From a checkpoint of a small mixture-of-experts model trained on Wikipedia.
Size: vocabulary 2048, 61.9M parameters.
Experts: 64 GELU neurons an expert, 8 picks a token.
Training: a variant of Muon for the experts, 456M tokens.
Below are experts of layer 3 (counted from 0) of a mixture-of-experts language model. Rows are named router (the router's row for the expert), up (a neuron's input weights, with its number), down (a neuron's output weights, with its number) and show model dimensions 0-223. Each number is 128 + 32 x the weight over its row's rms, rounded and kept within 0 to 255. Numbers have three digits each.
Before each expert's rows: a language model's description of what the expert responds to; "raises" lists some tokens whose logits its average output raises strongly, later layers aside. This comes from a sample of Wikipedia text that the model never trained on.

# expert 58
Letter f pieces
raises: "re", "ight", "art", "le", "lo", "ur"
router:141087176123153117156119162099128104172121071163104173108135129101152115156152169147146154185174170133107068156143153156103130120131153178118029146071160141125139099153151125091147170088155123142126105107144134119154145079164145162132095163141096108090067167148181091116121136134099104206135170148123138139132151142091156134177164123070137073131203130130151120112120136185154084138077093146096162123123145172202173104089104161112091087095142143119065129144105137088169100101122131146138137098134110098109096144183143042109111151188145083132118126130132153148080094122051171056129185138073118079182141128117109149145145193082150140076135143116161151146144152110095120198114
up4:116095136202086156156115147096077145119143102162091150140142058158093064089205115117129189114160192130098090105144168140140159123108169173137060142137183091152153127101124078127193093120134144088121140168113107104104183218133169106104104091102140070082102122079142053141161131134097091115137170137152132163135096160154101152117164111138193130124158092149138135180093172107100128119109112118151140127102151121124131124137133136157127132133103143131092189146142126125135095167119135078194116102139150087135116131109120095162130117103144115075143130174160085201122147102078165124179087120164098090114157165175136199141150154121130136091116170098161176066149106045146074095100
down4:132160141040163157130124049119108171124160149153135126140083117131051155106073106163138118160071063138123105126127171151152178106147120141121090100100123142125123161138084093159074165136148184177152105097115101164062119175164111106119148133124156099084158151101130138090142184167122157132093143119124143147167115074114149091132129147055127111114147143169093155139151191159127194094154110199138068084139163167135140137097137163124118159114198140132097120106112133115101124126068105124130106155144101159132085133093093129150140101147139143192116085135111055193071184136132084148087211149073128130191084146150122147152146122170108151154180150184097147163095152114130101090153
up5:157140084137127140098110140168156128083095132104160101151226138131168180119194087169136116120102155111191113160104206098162149126109110123085112085114162145168175138106116110192106133138107117184108121140087117120136153094098118135155136126136150127144143195092117134097167117102140160112157144073090130216156098154196113152150096098134167132120081134056096148161100147192137134121082101096076118113110122142140096188126172140099138058061191095095120086108166095153145158171131138086123138121088132162149123104165122069111124112181141068095145118097154125138039077120143145130148170132173107082145144194124163089125161108144156175148076134106087136150124137134168103133089
down5:114136118135195168179203101121120139126133160144142129112123136116127103085128106114113170107143136135120126100088134147163123162134093145115164144101068104107123131089126121137122159101084146133117140103167144130172066113093132070116165101157108158118095139138183155110161186211120084102084102135117142134171086146080143152138114115173105122107222162144145117083125100064100119118106096125176119077141186105072084095136177087090142187192132093145130121149086142160142139132109074117136139106156123141078157146131125219083133185111128181143128149103107144107129146110107061080167135132100105079104145175115073154144110068172102165072155107162131099043196085081089153149121
up6:171133123154125120081138150163166118052067152169129177114122185103152132132142142103070082155121163151086162142110135090169116194091116167165125131132126118133153149115119166136138082170128124128160139168132098081111143084186089172201144111174068065164108143150132151122135132144115090165188135159118086144132140123040123103162139189123082100110173108133144091097121088094110126119104114119110185158130144129150181130152140201144165121120122214095153157123146150066121110075121052156116177147127089110122093108186159130148113089093159113144068061148126089134082077153185176154142094118104135118145123132090174098120127069120102173143134102174131129087119142197134140119107
down6:060122128163130136166193113193091130185152130093154131106140104142125209105120182117100161111103071123150085193178123188159155125122141110096149113064136180154103129115106184137081132081123125130154080098130135125146114124110105169169084114137189170141175185059098069147077155127144125153148148069088113159112159117149098128105121150105135132123046150133146162158115060142093127086120099132163102132170136108162203147127147127087080071177089085133162108121120090118122148157154139100088092091072123168121125148104113103142122178087115076116160138103109107119105091098163076124157178113109133149104123140071157163110113103084120116122162176090161132184123067157097147086105
up7:140012105151128108112129130167133127160131144112048110106098119157114190044164101134158180126142103172145148121143111153126158143110081137160111051189109120210163119160099149135125097103115207116181187113078113162098151194147187126101107174149139162131113137081109147138138176149060142133155170192138122119130175131164163194122162137098068137132086072192095118138100129084085126152123174125130096085114118135094101126124131096125125144108094146136173119139101191087122124155137161176094156098097144155143087159146150090109123148139104102161152093127107134127076138111082133137104119123137132184053084156151118133161119159136089167145140156108116104072137148102142155162181
down7:148155161179131129152111105117126103080118030131178193107126103132130111130122138162130102121074140119123148138088135124114151094129131125094110090120123141102154085154124083166127151172157144184109151200132147111140115128142105181172188097122123087098162133173142140142118151117154107132125085114110140095214135155152125111144140178151202085117105133085116132086115121193088119154108148143144148115147087153160159114137091130168085097142140136079192122043175125126123105134155147106131167149168112095149166183144114075124125107040124103131103168163133057089080076154070137161139155173146139121150170174153160082125113147097089231148134136175146133170145176176124086052138
up8:159158144109108122147124106118092113115086142143145109113186142139137107145113164129207136144188189117133145111108119131129123100113087115109108150171154158154105098128089074089075098109158171161121087129090127141114104099147128133099158144103125105213143070122088076116166114136111116190132089187163079112126124064066123144107121123140112118122160123127146097114124215201141131112126135095139115109108118154186110125068194143181151125192174165162146116081103131057107155164104161132135150166191099121185103173128109115110138162157110149112130108143144123117170089074141207095147170132111131105091124108099063150157103104071117106080169190145083085140092109125075154211090
down8:134124075121094133114114136118132140098092164146084123154128193168106079144153226088107078129095123153127129135130078114097076126142154128138118159147126066176108109185064139134086072144129139094188120099227206073113116128129135141166127086172151060185104112096145105160161148155101173214158114134158135169116150115144183116124156182089160134090163141111145159152096090113140106101113096175095120140156101096154144096164125072134080135121124135106107104138107122130113120084142168134114098149148115138184130093176159108119145134120070111172133136096061159163062151118108142108134138126141141146179138140084154151144077127115141108153165098185137110139120068160211108119062
up9:172116135108115160166123119129130155144095148141140186153187179095065175182162112157123096112135119099122106090137125201150114148087177181119104115101195132096123119116085115052133121178100135096149110181129099094129127114135109153130146137177116099158143168077156169128106191100074107141183126155124153147172133123109074100183152130158114170096125100094160124162152190118159130151100143092154103117191139144135076103134092184138160051167110103150161128099060143150114112073090124122116117119147099135033089155132120203053105140117168096100191153159183110127081106127110126173130155106112118133140053158084121131085116152126143139168084107126140158109095143139144090122071
down9:124122086115122146121160144067115081181111146103125127152155138198210125106159113119125171138151126116139189121125159088109159098110149085112120133124131130141091187078123121176099098137099110151052136093058114174163175135149108076135098224166165117112087108040138110114101113144122173124131104154131152152110163119113112125137078063100128120134129154091100120115171142160139116170123104123137134071144139152128125132113162156106109186119142181116137148118160061116117093114143197093135159101153101138150010151086082097129175157150148064081107121085175168124106113127130137100149120140142145093102069121160129107091157099131205154089083147106102155166182137121173111194111
up10:139150101081120072101131158085147203113112143179083104183192130100169116105129133116105152144161138117092105117117206159111137171149206119072170095091148126163112095098165065178170129136142085122182129130102143079092135120096113081118137152101118096107137127102124116057119138177097100193124131118122195112132189115124100131147131146167059157101104117139169152122072165145126108105143148126113122183127108118066133164140101142097136131071076114168080117096118150160150143069135178105154090100129145117172086119159210090092111113194108129167088157128111150103093136127096166102134120065132157165149093124112142149077129061137120114124091143145129195135210124159083152115124
down10:201107142129099113122074125138105122129187122139156114120118054149139152133076121157173185130132137176134113168149101188177215088108108135162069122100103154141140060166129147156117137131131113114093108138162151143200153115163172138104098136122107143161164113183160142163126180060107173112122087107160118164146158119151177127095067103118209089167123117096120157177133120089135142156087107094107120098151122144119174123167136130118158085221150192156147201136090054107149133120121096131136157116123099094104156172121092103130126114105180111107123088064088117149144127145116126051119090134093072119096134114150116139085137155098086117142089075128132117136115133027155116145113

# expert 37
Line breaks in tables, lists
raises: "\n", "ite", "==", "Species", "”", "ous"
router:108106139135173118135132113124123165153142124168122172128189119115137133150121077157168146151140109095137119128145148128099126123106125158122111126040146117131136124157110137200082115105131106188110093130089123129107123088121152140047107111086138061086122172171150135144126120189140119167155177133135194153147129117146145126163100181121112170116158118119151132121091092135189125140080117094107121104120099122166168082081130187171099111124101161125117121206074202087149104155128102151107147152096072216090116174172161109137019190181130155099074100148158124164086157143084128127117140141140083157116165145112122121120194160060047111107147117178063164121082150141107133138138
up4:127120143125121168115154089171111157125159139122141097141097144100135116111107080140122190097149159048149173163139135070106110136107118174160087110157134137101124071148127148167187079129124112132103092127070135126108086109086196166137154134049143112159095139125138176184128066087085149132114092151151117115085155179129133162163183129125062137162138161113154151123114111194091120101112148185076101104084129105163125142048158115096134086126080208132092135123187124183172134179109157147073130098104139121154065146149156126149119153102146132087142107135116144163140162106126187070105170175121061129101201126174131138171157121123094120192121144136091110077085118085121089114153
down4:103095065161154095166107191138142075177132144093120171116107087101146153095138121143122059166131127149144089119075134152154153127120170152115120109125181094193076152087142120113110076225118158144205160178152140132170160102165114133107145167151146107164137130061069116088088155123134106152159133098081139124160184084167138105185081105135181090144120041141113114137160144067142141168123096147158155129111101120116149167183147137155105135124125097091130085158072140080143111074102109067142101152130113085130123162120114117059198131119173125135121109125161114138099131119150088180131112120120156092146103059100139097087135109117154126110080195118185159128150157142165114169084
up5:129129118088162140184108077149078121151121183106111126168087107105107112107139138141139119137139105101164169096158119115191184112132138117176113146140160144123143086131096192124085134089067156105121113167182138110192096158130144131123155160093116120109114133135167130138139121162037133132094100090130140123147129160083149101106098054096150112121135114116151162036136179122107126132151109115055165068167113194146117189110141154109221149167188162151114104121145118087140106141138160102163110195136155117110133040220126092073109100124097123099084156072168093168096120138107116114125071113116155151080088119198095115146121148133122116100172113144148126104101072112080149162124
down5:151195136094142173124150122139115105106141088081110164122118076162190135068104170132086106107085138183097118174136098149108115163202159133042064119042118120128096132162163145175243120059158133182102143113100150154105138141150137176145111169127126128132053146126128128130074109068153139102132149140129134147113115155192102099129157187146153097098105094158152133168150066101135173130104113104136118135076153123158140080126150136127074157107135104124145154136124123186068162183147109153144096104094167146117149156066139121139132141134176162129145129160147122111159134116097099081123147132142146134139179149081173181154078146134107099110126082095178111108156139108042120131076
up6:144099151130142143150105174155123153177132150116104092123184165134154086174179185055134070139157112129110088128094161050137037112096107106104105115081150123165114176165087134136093137194137149197161112119143058133170138107149171119137228072152117166045108103134138122124158149106125096164115073154120137173100140141137147129115104138153143125072071112139081140149148101135122128171188128136113153084108159090110150134148171109148154120090081085177091160121124163098145103126116127158092128094215118142112131182113109188113097136105152121126129102159091169089144083132184168147128158089152148100147104112123141165104166157147161169150087158152126072112154100087150166151078
down6:120089132107172104163164143143144155167154185131084114139136143135155095078204131148174128154174173099127166140153072139134149168072138158095145147117105143080148122091138194164070142167127100193136125108111087169121150116100096181126144115167098141124088105090147140096077060102098165175116101158047125135118111074113167137105132093148099143121096222151139109170171146127107135149129180090116107068100115118146123103111134132113153138160151137085124138156107079114055066102128099205155079177124161097086158129225124072104147168082160119150148139125136156127126154112088117113151114156152124098076080173096124172117073162156130108109121196138087103104125144143158126099107
up7:116167177155098109194083126106149115160186129101132093154131138135076137144150112144109180098054169078114181073120131152113136136150111094106131103115155120147147166127076122083123090159121145171167092161072128176134134110117059124137134106107115166144153095152130106161117133083132139165065113191107145090101085141106137097192128118094146156124124139066189097179141106151185133153164149124138109117130143187122142113120142101100155181125160106145181094139072067126122110182084120161223106159130113077097120113165102126147138122179116074120114088158112167149179165154112136056122138108092084077140137079110138115173147187125134158145160057099084136124114148154170100069064
down7:137130126070161223116141194165154104132123103140136150060156145148064156141109180108093102129135074144113118136117206124140108140153083107184106150105072122142141117139105151114156189134113136122095167073125109130083106126110178129096068147171117094108152177125173146106128093176124112140125125123116053133087087127087127149123169120153110108110133113153063081129097143180076175091040129140129127116165108103123109121109133147134161092111115144155106170141087112135141077117139181111072055101124071154155160141126135088137135140178207188154147179144169133150071090136178137149121174162124146125111123134183098111095173037150167180156140099183118141098118136137153129133121
up8:163162135099122107166101142123140108093169103135103118134103158147135113122103141111127100073103098122126127098167128186093183186119135158089204129132088130178106129126126188120078143065091058114089150168166087200174125096129160133103124132184115137154136110123071127155113125192126145123131131193102125141130109072196131173150170143126192126129117054161144157126083114131158071163121080164101170163115099147160108111113164160217087099171142140097107167137143124140137178102105090142164144141121155094118112080058194159082140119141156148150136113177123157148134176175129045112160156168171107160136132127145127095090147065150126160127137127168118058147118176151122113159172
down8:146097150110159109182111104158176158132135121178146145126100122142095125144093127139101175153154084183152088111145162154156160133115154157205123093097170081082165170128126058135173167169093150120093113111126147145150150156166164170144146156125128149110106164069152086158086048174165140112130159131058134139133190091179135189124100164153077191072117080165143138106163152140119101113157150125117046089082139131118114158111056163161103096148085151087132133137177118096163134090177141158033092180108126144105103071101070115157134146085131136140137128092133109096144097110097122121180153107115130125138140147173095095140098145091138109106137120124145198197141085089142100129109
up9:121117065083168153061095069094173121142137142139141085105150141098124141119160175146118143138122124136136157091102125114184152105094186132076118130130136133066127124189123172169186178149166060161108133093092092138099132149157161155089164131131117114128130079076132138147112175176116086108133189122150155110164126121107156122085148114123150146136169167109129127176140110074166080160092139132166106109144120111160121174130106133168090158139159107114134140114117132110079097059093166145156153129184143152071050146199088190113129118146095067068116138200172130173128088096143098138102123083102143109078099101158119125147130144178040087130182095126138203112144140067124086122113
down9:119191104135145095119136171112147074126133146089070108108143133180068073070062137179166107172157158076170192120188060135102130162165097081142106154138102096142107100058139105114072151101145134130056110111112106114121114161086101126089120097102148083157156158149151158149159099099172159079136118090195055102092134200081169129158098111158150099103124140159111086090134145133115129116102123165171131104126144149070162118151133083120134175134124187113144106162147188121105139144123105155152129091099208144051070100077132134143094090101119103101133121112146116087135120093157150162131096130125111178164118109104162116138176155206171138146153110127139122139152141092148162143079
up10:104114119099050117154170137210143101088127180128123157140154139159178093102164121105148132153119164144121102113151049082201104128095104094094168142141124155099087152126118034132173129160198144136127059163138133118066129182138187128193121137094086111076130162107106092082161112086117098110101115197169177063107166106117117108223160154120121165116144168103094101126118147107135150146164173150124128119129162123112128111150158189136119086101118139154165115094144095083130106157147150110117124124172095099153137141176170141104105151127135114127119078105118119116171105075093115166153107163148108046143108145174062169140119181145132164117098157146183113127100078171135122109141
down10:131094114160133115064155119104171201187112096128127057122114105164083135184128153119154122111223130114117115142140100102151122084148145152177117129135097104097081175161111095131076184139170136164154140138100151091146081159122056138101118139126150112130112102148115180145141140095165132135136120131149126072161072140130127100134140111163150094155144104129153083111180115130204108070131088148096174112177113110156134138088141112174173087158105095170186143102090143152100157079125124057175111049134118089146129169159150112123107125096170176159167133135136134237075127163094137116090211073143159113146144082102125105151150094140089149089145144166099116116156106064145149125104

# expert 46
Single-letter word starts
raises: "all", "ell", "old", "amp", "er", "or"
router:123103159099138100142133101076180145133146065142097117140161130136186105128122141156136173149163153151093104113083184160178148095114128157112099153097144130130164089177098115133122145097112119128146119131052154094100148093145173180150097137068090144113095122159135102148128111126107118151079126144067094100177176091157121074150126164155108065072107119146128059075119144168140115176107144106107135038122108150129111078107189156157138132144161174126151115136146185062135123090098177087130149157057095186117117154209149155186096121148092100097115120174133118153044130164148187133131119157061143087144132109093104106128156139114123168105119174179167172129082164099074142125144
up4:161107084153054138137136152136099111128222107170200093163134121136144157107124094111135094141135119114086154160135086123116132151138120080156104097135166087152114088092178077132125141166123079147074185114097146143121197107110122095127099129184141164152108069151126124137066133142083072121121070132062055145100118122152135132091136160120139163186140120091054095103120166069089132126129135084054180173140183153167155107154152158095077159176144138120146095076158147086097125117101161115162112106184143118146080102095114137156120162104153141158130117079142167160160120195086104143178095112152128147159147162156137147153135144067155137103127192081135098100145119108133193094147
down4:121135094090157170094099146133166062089085122127150155079066128110075116147140102105141124165117050105140122121152102205154175180150132144136141203134063151150062148142095137120134158114121123147148068124110093117134105177108126122127128032102118110101210149129139106123117083070130127109133131130134167132178156148146110183124170137071116135084159145135141134145100109131111147135154089139134115150107131074069111160099136156116198123091119148185086159209127117089124136136107132152164118113135146126100117108196107105156166157150146121077100115143146142101138142139172143146129126140143128080073141084107080089053178202114128074135112109161085132184099211178064117121132
up5:163177137100144164116163191156146143108072181101082123147187127149114126123124148077181155102125180128077138148070138095119118187090096148124098084139112075121127054151152085175114133141107155108122108213121106088147135121065104079116123161110125132089124140145121192128165173187105128100125075160157135108116060100181112193159157124130155128104096168125171140129151132123158094124115091131156142116080104147128095093102167101204109149134135149061144085168116142148102102086108162096097175127172129147117131159109097148123161161117164064119089161154148141100153120109149154194186150156212181138139123134118128175115124179077115104107056163083140089105131106145106119180138
down5:128083137118133133106099067160115175182190084132164119080138165164175071131163108163094127185105124121111095128094136119158127098193162136085091139113187100128103094121142097151115126194118129188117132176084085117162132118145197102159185136147142148179050080067120105197058093123101083168201146139135088108148110127134150115147103113074091096170137154115099140181147165111156150071109151153154127125127088101133153114145169143089161091129105104134098127133056070106151119135147099157169146157100073142163117096145122133106097118125047103105144153116146151159068182108144088098143117090098113123134131119105087142075145149137140136161186097186098180131160131076122114145140
up6:107190154087128139161113064144183186059118106139138076100105102134121091133126145062130143184170146123104140139104142108096122133092169183144176132216171138154120184189122154133131194158143153177139133133148150084128102114153097101188102179158132086104137102192139107132100111102128123107110110148145116137171143146177109136095148127138124094129152140145196155115115182183169068102128098107167124165122124096156103177097153114117121157115121130172150159216120123157118101133158157084121146139150097160088112099197134140143173150071077171085130116173125163117156115118123072088093065124140118083079035111124169100122156119162139134156135135146122112085191131059100132165109
down6:095135145146132098125064146135091107138137073119132106109128113094089142146163129191123116084098090115138181155140141109117185107091083113094140104133221170069086115117170103127161090165124122053125117150154186132121223119163137182117144135161092155166117087114145079119161136193153138121122139075158109139136058141054088186071126210129115114144067131172130121120140113095140103130108090132150092137129069084096154102122144123112178126176107142128125161126147163157105113108155166136140121158042191123138151136148137141105126124195133161180083128157064121131086103167130129143126088109161115130116110113123086135071149136189134143126157098158088189118097143176143109066090
up7:072129150123172087173148083128116154107162149142134088142157106136085131096145178122106152109183143149158107086163150185095107059111137125085043073138141119182140111156135084128164134071151116139124166089121187109119111185117138123104117111126097131128111119140170103209163158153150147144078110135197103101108126128122161129087094108068087121088070135109075133157101083150140135150102097089158129056068109111101153174094147143134120153114154162164173169107108095105086130147089109133111112175141086122141085138156066144102138137097092145152119158144188154135113152146094152106133180145063097102088146132188151214193145202170161143058093090149127118150130142136112116117161
down7:090055166158104099089159162116143111092103155070116139148135101100116195145046125093128137123037117131134128221107122121200171164149094137133134160083162070090112147072142145097106157169145098139106105119121155173186162108110119166151142116197116134132120134147155131106084135080110167127120148101155107118117103116135105144174086140165114093128134155115140143047124114116161094157138125162131140126135086091123170141073154140168142128132154093073134193164106175141124134072156169147124166138084143146168129149172106100081095147145182174107110075200147099114187086143144134132094085098138091180148128187113134120148149118068089095147128159128193155163123136089089143081086
up8:119058134185168117143137135161110091143125111164094143090140139133141100160102059150128090128173137087148132085162114153202141171133163172143091183145196144139099093109087074139127114139089168161143101177169116146048115096137169077150150120171081117169120095166070156178129091161112061183117135125116128124115136117160117149089110068131115111144056100164057127148196133159114163184121102142120081096062123086168193094098111108147134138195144129066083112106169079143162127127127115096114099132081105131158075104158144118104080116079128116132119124145128117119143164095168060073149135142120114062097138178140126135085150106143107151166131143116153153107167104107085139130100
down8:128138107117130151149169124102186091090150201063100145147141121154067149082125161157137159119109187113100132153078162179181166101106080112111122207108091154170128135136148107094127107134155096143117152130088079144145098107127139106110108126162118150161098118073086174069142120159122085102134081159101117199145124152074162147169191162116105105101154152174153065115121107110100074114065082131101110132191113124185124147204090094137115175101133116146168147119135145105151109144217052098126125160122158145112140136032091157149123131156086109061084135153109166144164089144139162081139121130162154117126137129140121074165172156103102106093132106111106135076118116108158125178099
up9:105086116091147133158093084159192118123151149104109073098193087140125103089159172109149111152206117129181148143074145151201141146083095109140166135102116109106108093146162147138138060081048205163174154138163143104148137175144072115117144174133087162180103116103137084120110137086087091166092165104140133111137152072169191070145119081078127101062158147160154158125089132113099109117155122056073115089112096148166140151151123128166154155109150159115142080162185117102139111113094139090141060133102063098169160163115110120136150129150102129094116188113125103103099130133105173146086113118130123119121122131115141170143162076156137099087082127133183140103094176162099148155175
down9:128156076099183096079138130088133156130161104129171169170136115147133176143159138158156129159075117121168138156141179100173111108130139115104132129127162093047105144166071116098105150157127128150117112128099116086136135142107161133092086111240121147172163075142138139145127062077159171100165109179118148099148121096080122186113139207115073106114087087083102157108159166049118158145128103150121161124146118110068136169147154113124118155145210119097107201128081115098135137128111128186083100150083194122089122139189083132115154135148163165140162077180093085118141115140144118127164104085127129156111093130086142125192107094131148109118168125135097138144072170104069142162086
up10:135120151104124113061125106095131157107138091132148131112078113142155179146114053127083123114107092150159127135106131105175158116087117165129147112179115115129171132135118120132124081114178073107166084194143179067122144120075145193152116166170135117075094134109108121133119102119169180057025184130139148154157086135174172182171105142159092089176092132153145162117112157131161166136073124124096144118172113171098086103169125184108155123167123093130080106104166152121148171131096100157156088107109096188132141135133104130181127157155064165154119147162136111142145160172086068097098133096128121176105117119118114143184175114150128152126146175091052204112162132159089169150176
down10:100103102086165119155090153170094147123161154098123104157180128143063126184178213093166120156169116079098117133150137133124100093146126164134131143127102111067106104174157086135166131191101155194146186112116115178153145097161143138143127124129111067073129089142104184116141082121116102102191091120078141123119083063078096092138189099158121097149090141187136179147157125151105152096133161098129150115144109159134152126088131121112138151085141106099134130199084131104100076136118160112147147193061114149084134155127172123125141123095133101086079128125096086126213129171074088148130161129119167103145151158180167130131159150079111137075130171164146155079168147157192075113100

# expert 34
Th and mb pieces
raises: "ri", "ol", "ur", "o"
router:104130180130092121152132150125127144119122099130123176130175081163172150194194102150119124142148144118123137158132142136202082117148158216185114130056115107080115142149106130164125149139100086132091141134077120114167153087165193229120113150112037089128066134103141073158139135130115076109080179137150119106126156102158121166117153123135093111165160135145144123115110131107115099115168146110060124129084085146158129140132182162161099078082100100166139116147119142084153140124074101072094160161126107200108115122183122123162086144145133080083084127133120151204058135124059120113118096137119041107115125134093089140122135159112149137112146135154086151130142098186070117161150
up4:127159140116185129111149123152137128162179143165169204151135142146133136112088217139108124168085168112054173108111171145159092124119144211149074113079120111147143146143072127110116191111181130096143138132050155162116160101129194151136167134115109137145089151163149092133211107102131120105129150165134158113134031141172161133118158146151140149149120115136145120088118067126100180120139104094100133095133156173173136125203161153145166157114103112183141075183094105159173135129088174136113085148117131115139102173141168132156143103108173143131130097129156087114120091113088135146091168091110116133151153105174172102139123108091165111195144118161069176156078146111068061110141
down4:141096107193082149066113120140086097186128150120179171146089072151129139073144136206126108142156147119103131130106142114084081108183085087135154135121108120095123160109142110151099151181125082120129096108118100108175105157141110111162143111140148145143153200140140114115026133185132130146157124129154177133079116187081103051078103170086141111105162098100111082142160072117116103119137132100109164117176095088094100120083098145125119145138191125173056149157135142122112182163115109163088205093192086099086111144110118157131146123161138132170126129165170064115123135095144124134162135145158133180125050126093168163112092138212115172107135136144127096129117143160167085118168
up5:118181065067128093115139108124048124116104108111104172073123115157130049126165114030121142133140148113042143128192123166140133130134110113141069133118179122156192151159133164162089158110140105129105126125074194146172177135134126163105111110160093102109139178137157138106161199111113151151120179165150144139090131142120123142121194145133164133113169080159098115181099124098095112120106139100131129128098085084124100171118128084128116115128099164169116134106161136184120071138110167123202115137095139068171131120161134112058126133119126112122143146148159109127095083088174134083118130108085090068150114116062176070140191183159094073084157110113145105104118136174116122184125
down5:148128162108117203113076109097130168113160092101144125193133166118095180153138102167082083148135131158168153152153093185100138212083069104133147136086113125116092142175143133052188078091083130088176150104116079161149132112143172146087097100167070110145060120133107119134131102083106121190076122113142133104144095070137146136185124126161100109099167133044156100106135151167107084152140127108143131087168155152129128114185152123096135084179100113138148133156067080130118102124123147189148134134099151141146137135120168187162184174137146144103111128073172064120140162120135186131108101111103198150118123202118104148151177129066119140150134104135072136089125103140113131142106
up6:136141173122119098176173147156148147190163113150138149077103137129180146119122090153105107136168106120165154091171150105137170133139172133079130068100097077169124097066067210113113102080074136153167122104116116125170155132167196143120156165117138135154097131078091124137145103078144087111117148097138134093104110084145133178108134147157110093136120095132107104124118140099164108150178181113197154068108096123118136166113119119067134121142180111161106091157081146129200169162135104119106061124071067120164141126120148185126136083108128154105108112101152158165104159112050187150145158110132119154118087132148184125152066168064030117129114097120135147113070083103129093155103
down6:125143202117115136134113119108137154071125114216141116094124124154115116172132129104144168077146140111051133178105148141147081119180110204111127154105152086106162149160064125107118175122119116127117104145078100152127115160180101082091129086115170124102122189132120135100128169102110129206094172125126153154106126085051108168025163124118148088091166123176139111110089186096128177112157119173177095122112140091113082123092133089133103133144105130147142047181161179167118119090114103140135124186127128132141124118128099171161109131144108111164155113092146072076116144099085133141110156183110158077084137094122144087150208091123167165106095107174081101122152141187132157121110
up7:181087179149111144096155176114165092118139142112137129093116039073125152128164101148124160143116116117145115115148149072189110185149170113090182163059097123132089118121114123097120110165144155143089165140131128108183058109223090143086132119105089127143093105213151089146141110176183112049087115117090157119160131058144190140180091143084133131113155096138106087131104139157123139080135127156113115150105100157156120115151126130118136120104085167078174081130088134106164129138134165189115134116164134163091096087163088169114172168101136112139108158128168138162080146207088147137139161131099119126095155167120138124076124175181140156107113175144144138133074163155071143165173
down7:144127116157119129092068105109122098130156101177121053116180122153177097137149137139122162119159098154171143124189145078097066143076125137152157159085182073104126152115084103083182111140159149098141137155145139166124104144133087125113211131085132137093192159122115110132121102138180151119125079106116153170110117147192077173134173127157113141156138131109151110069183108145145112166110116147140194123168138110101118204109096075140146148107177129158105160115186151126137158095093110080110126147045129167145050106114143139118122078137149075129192155036113102084146137150098094117119099133165114091144130083118167161114104160176146107141189065143185094138134138090092126101101
up8:085154122148140107124157137131183105122186165145110156166128203127154140128205108094182176131123144119095105139101117082146127156141158166086088134147118119165142084119177087100100124102124138094140102138116122169115141071136126127131128196068101171138113085073106125112094096128121096137149079137191129078142177173092072076141112130139127102139128025133151146167148099095135128074185135132131157096086131114144124152100117073155113138154075116129175066104114101147137151092153112054137137133158136154153222131179096094146160035161142094161123121122151089145086113148155121082088149165116112125117150185141124174131113157110092142151123073097127099111132135201066102081081
down8:139115159123186162132078120099126107068082145131130147176085118066092125098135104116051116163117114181151116140108091157100099145143174106167110131130116147118193160065081123090152125111155155154131205106182091072122087152099157110109111119121163121115153174134083121142169127147174151163083147133086105164123139173106107172127180086132151151121116180135159086080098093111160146166146149184090205099119128102093101138125111043140110171093114079127142082111098102166179137186200131133106064090120118091124114132054132139118175103090166116115148239158116154157128123122126175151140135125132142104125110105132179111074148131084120133185147091111144124159104146141120130181156
up9:095101126130160152160122159094194075178121179134135128129051165137204114125092103099145191102190071142077162165116090056185132116128082144131073123160176139130112119152111162144122131156149115177106178095106144111129112080124108096094131124150135136159122141114191130088082142131095027115195153106110148160160166146122066156143094164159186147130113119118141082153085049115134114104187159151183139081134106161135141122168151101124125116110133128142160098126106133154106148115147107135136150142050151124139144142129149141112128090199172142081108098103184126133056144156128123106091111079158164101117048113059137123136141114113169132097133142108105116192162096159085107113138
down9:189115116105168136090165095106075149114066152109126154181081152147132107157126077112143064058112096124115163133077133120090087121187147105130163140121157104131163141106194066086122143134123131104169134119172198142133075122117142136156143128105200180132116125137159218182158162096094133107036104132163137085107102141092110102093099074097112121122105098076118150154079102111141098130091134136165069139111156092098118080093081135103119122123154150117131187132135160102138173097116163104171064127120128135197158168141132112108194180146146157162159171158070144113176135181168168129153118117150101121087136129148104113146110194114134158104099125129104065144151143110174176105106
up10:066085188089135136145168168189120111122087151105125104152089164170181177155155186106111130169055075092082119112114136095116167177056159142140101071132201154142189072099128113122096163128169088139118163138077140081166104147166153136134110130120120146106114148114142180106129121088084118147102114199101158107117098185105118119162075120153140122121149087120084142162122096171059065114148083156108110119087123127156139132100136118153114092174095135187096134152122114136159119135093113128163186105131135151132105144148164147177147184073156149079086183127154157123105107108086085115131160104105111145116190131119123105180120087113133096191163184133083165154160082108130157151075
down10:153126101200158139139109133198111130134095109158167145124118118131146184095078174132168151162105115160173104090137117176154138151116093124111131139113165178127106198153066035173116108125163145135130148094118088097115136113131107087134167115194108150081172124152113112080084093149162148147145110148146100156082096167133096116092167083108097168150129153087166138121131145096215138165072163144119121112138136126136178133154167108110129097111126074157119111143188142115147186095096121064115131134063123109142079120222099134078071165116055101159129110150078147122137138149051152140165060130147143166145096144104121171143079163162175097086086124130188121134127128170125142145104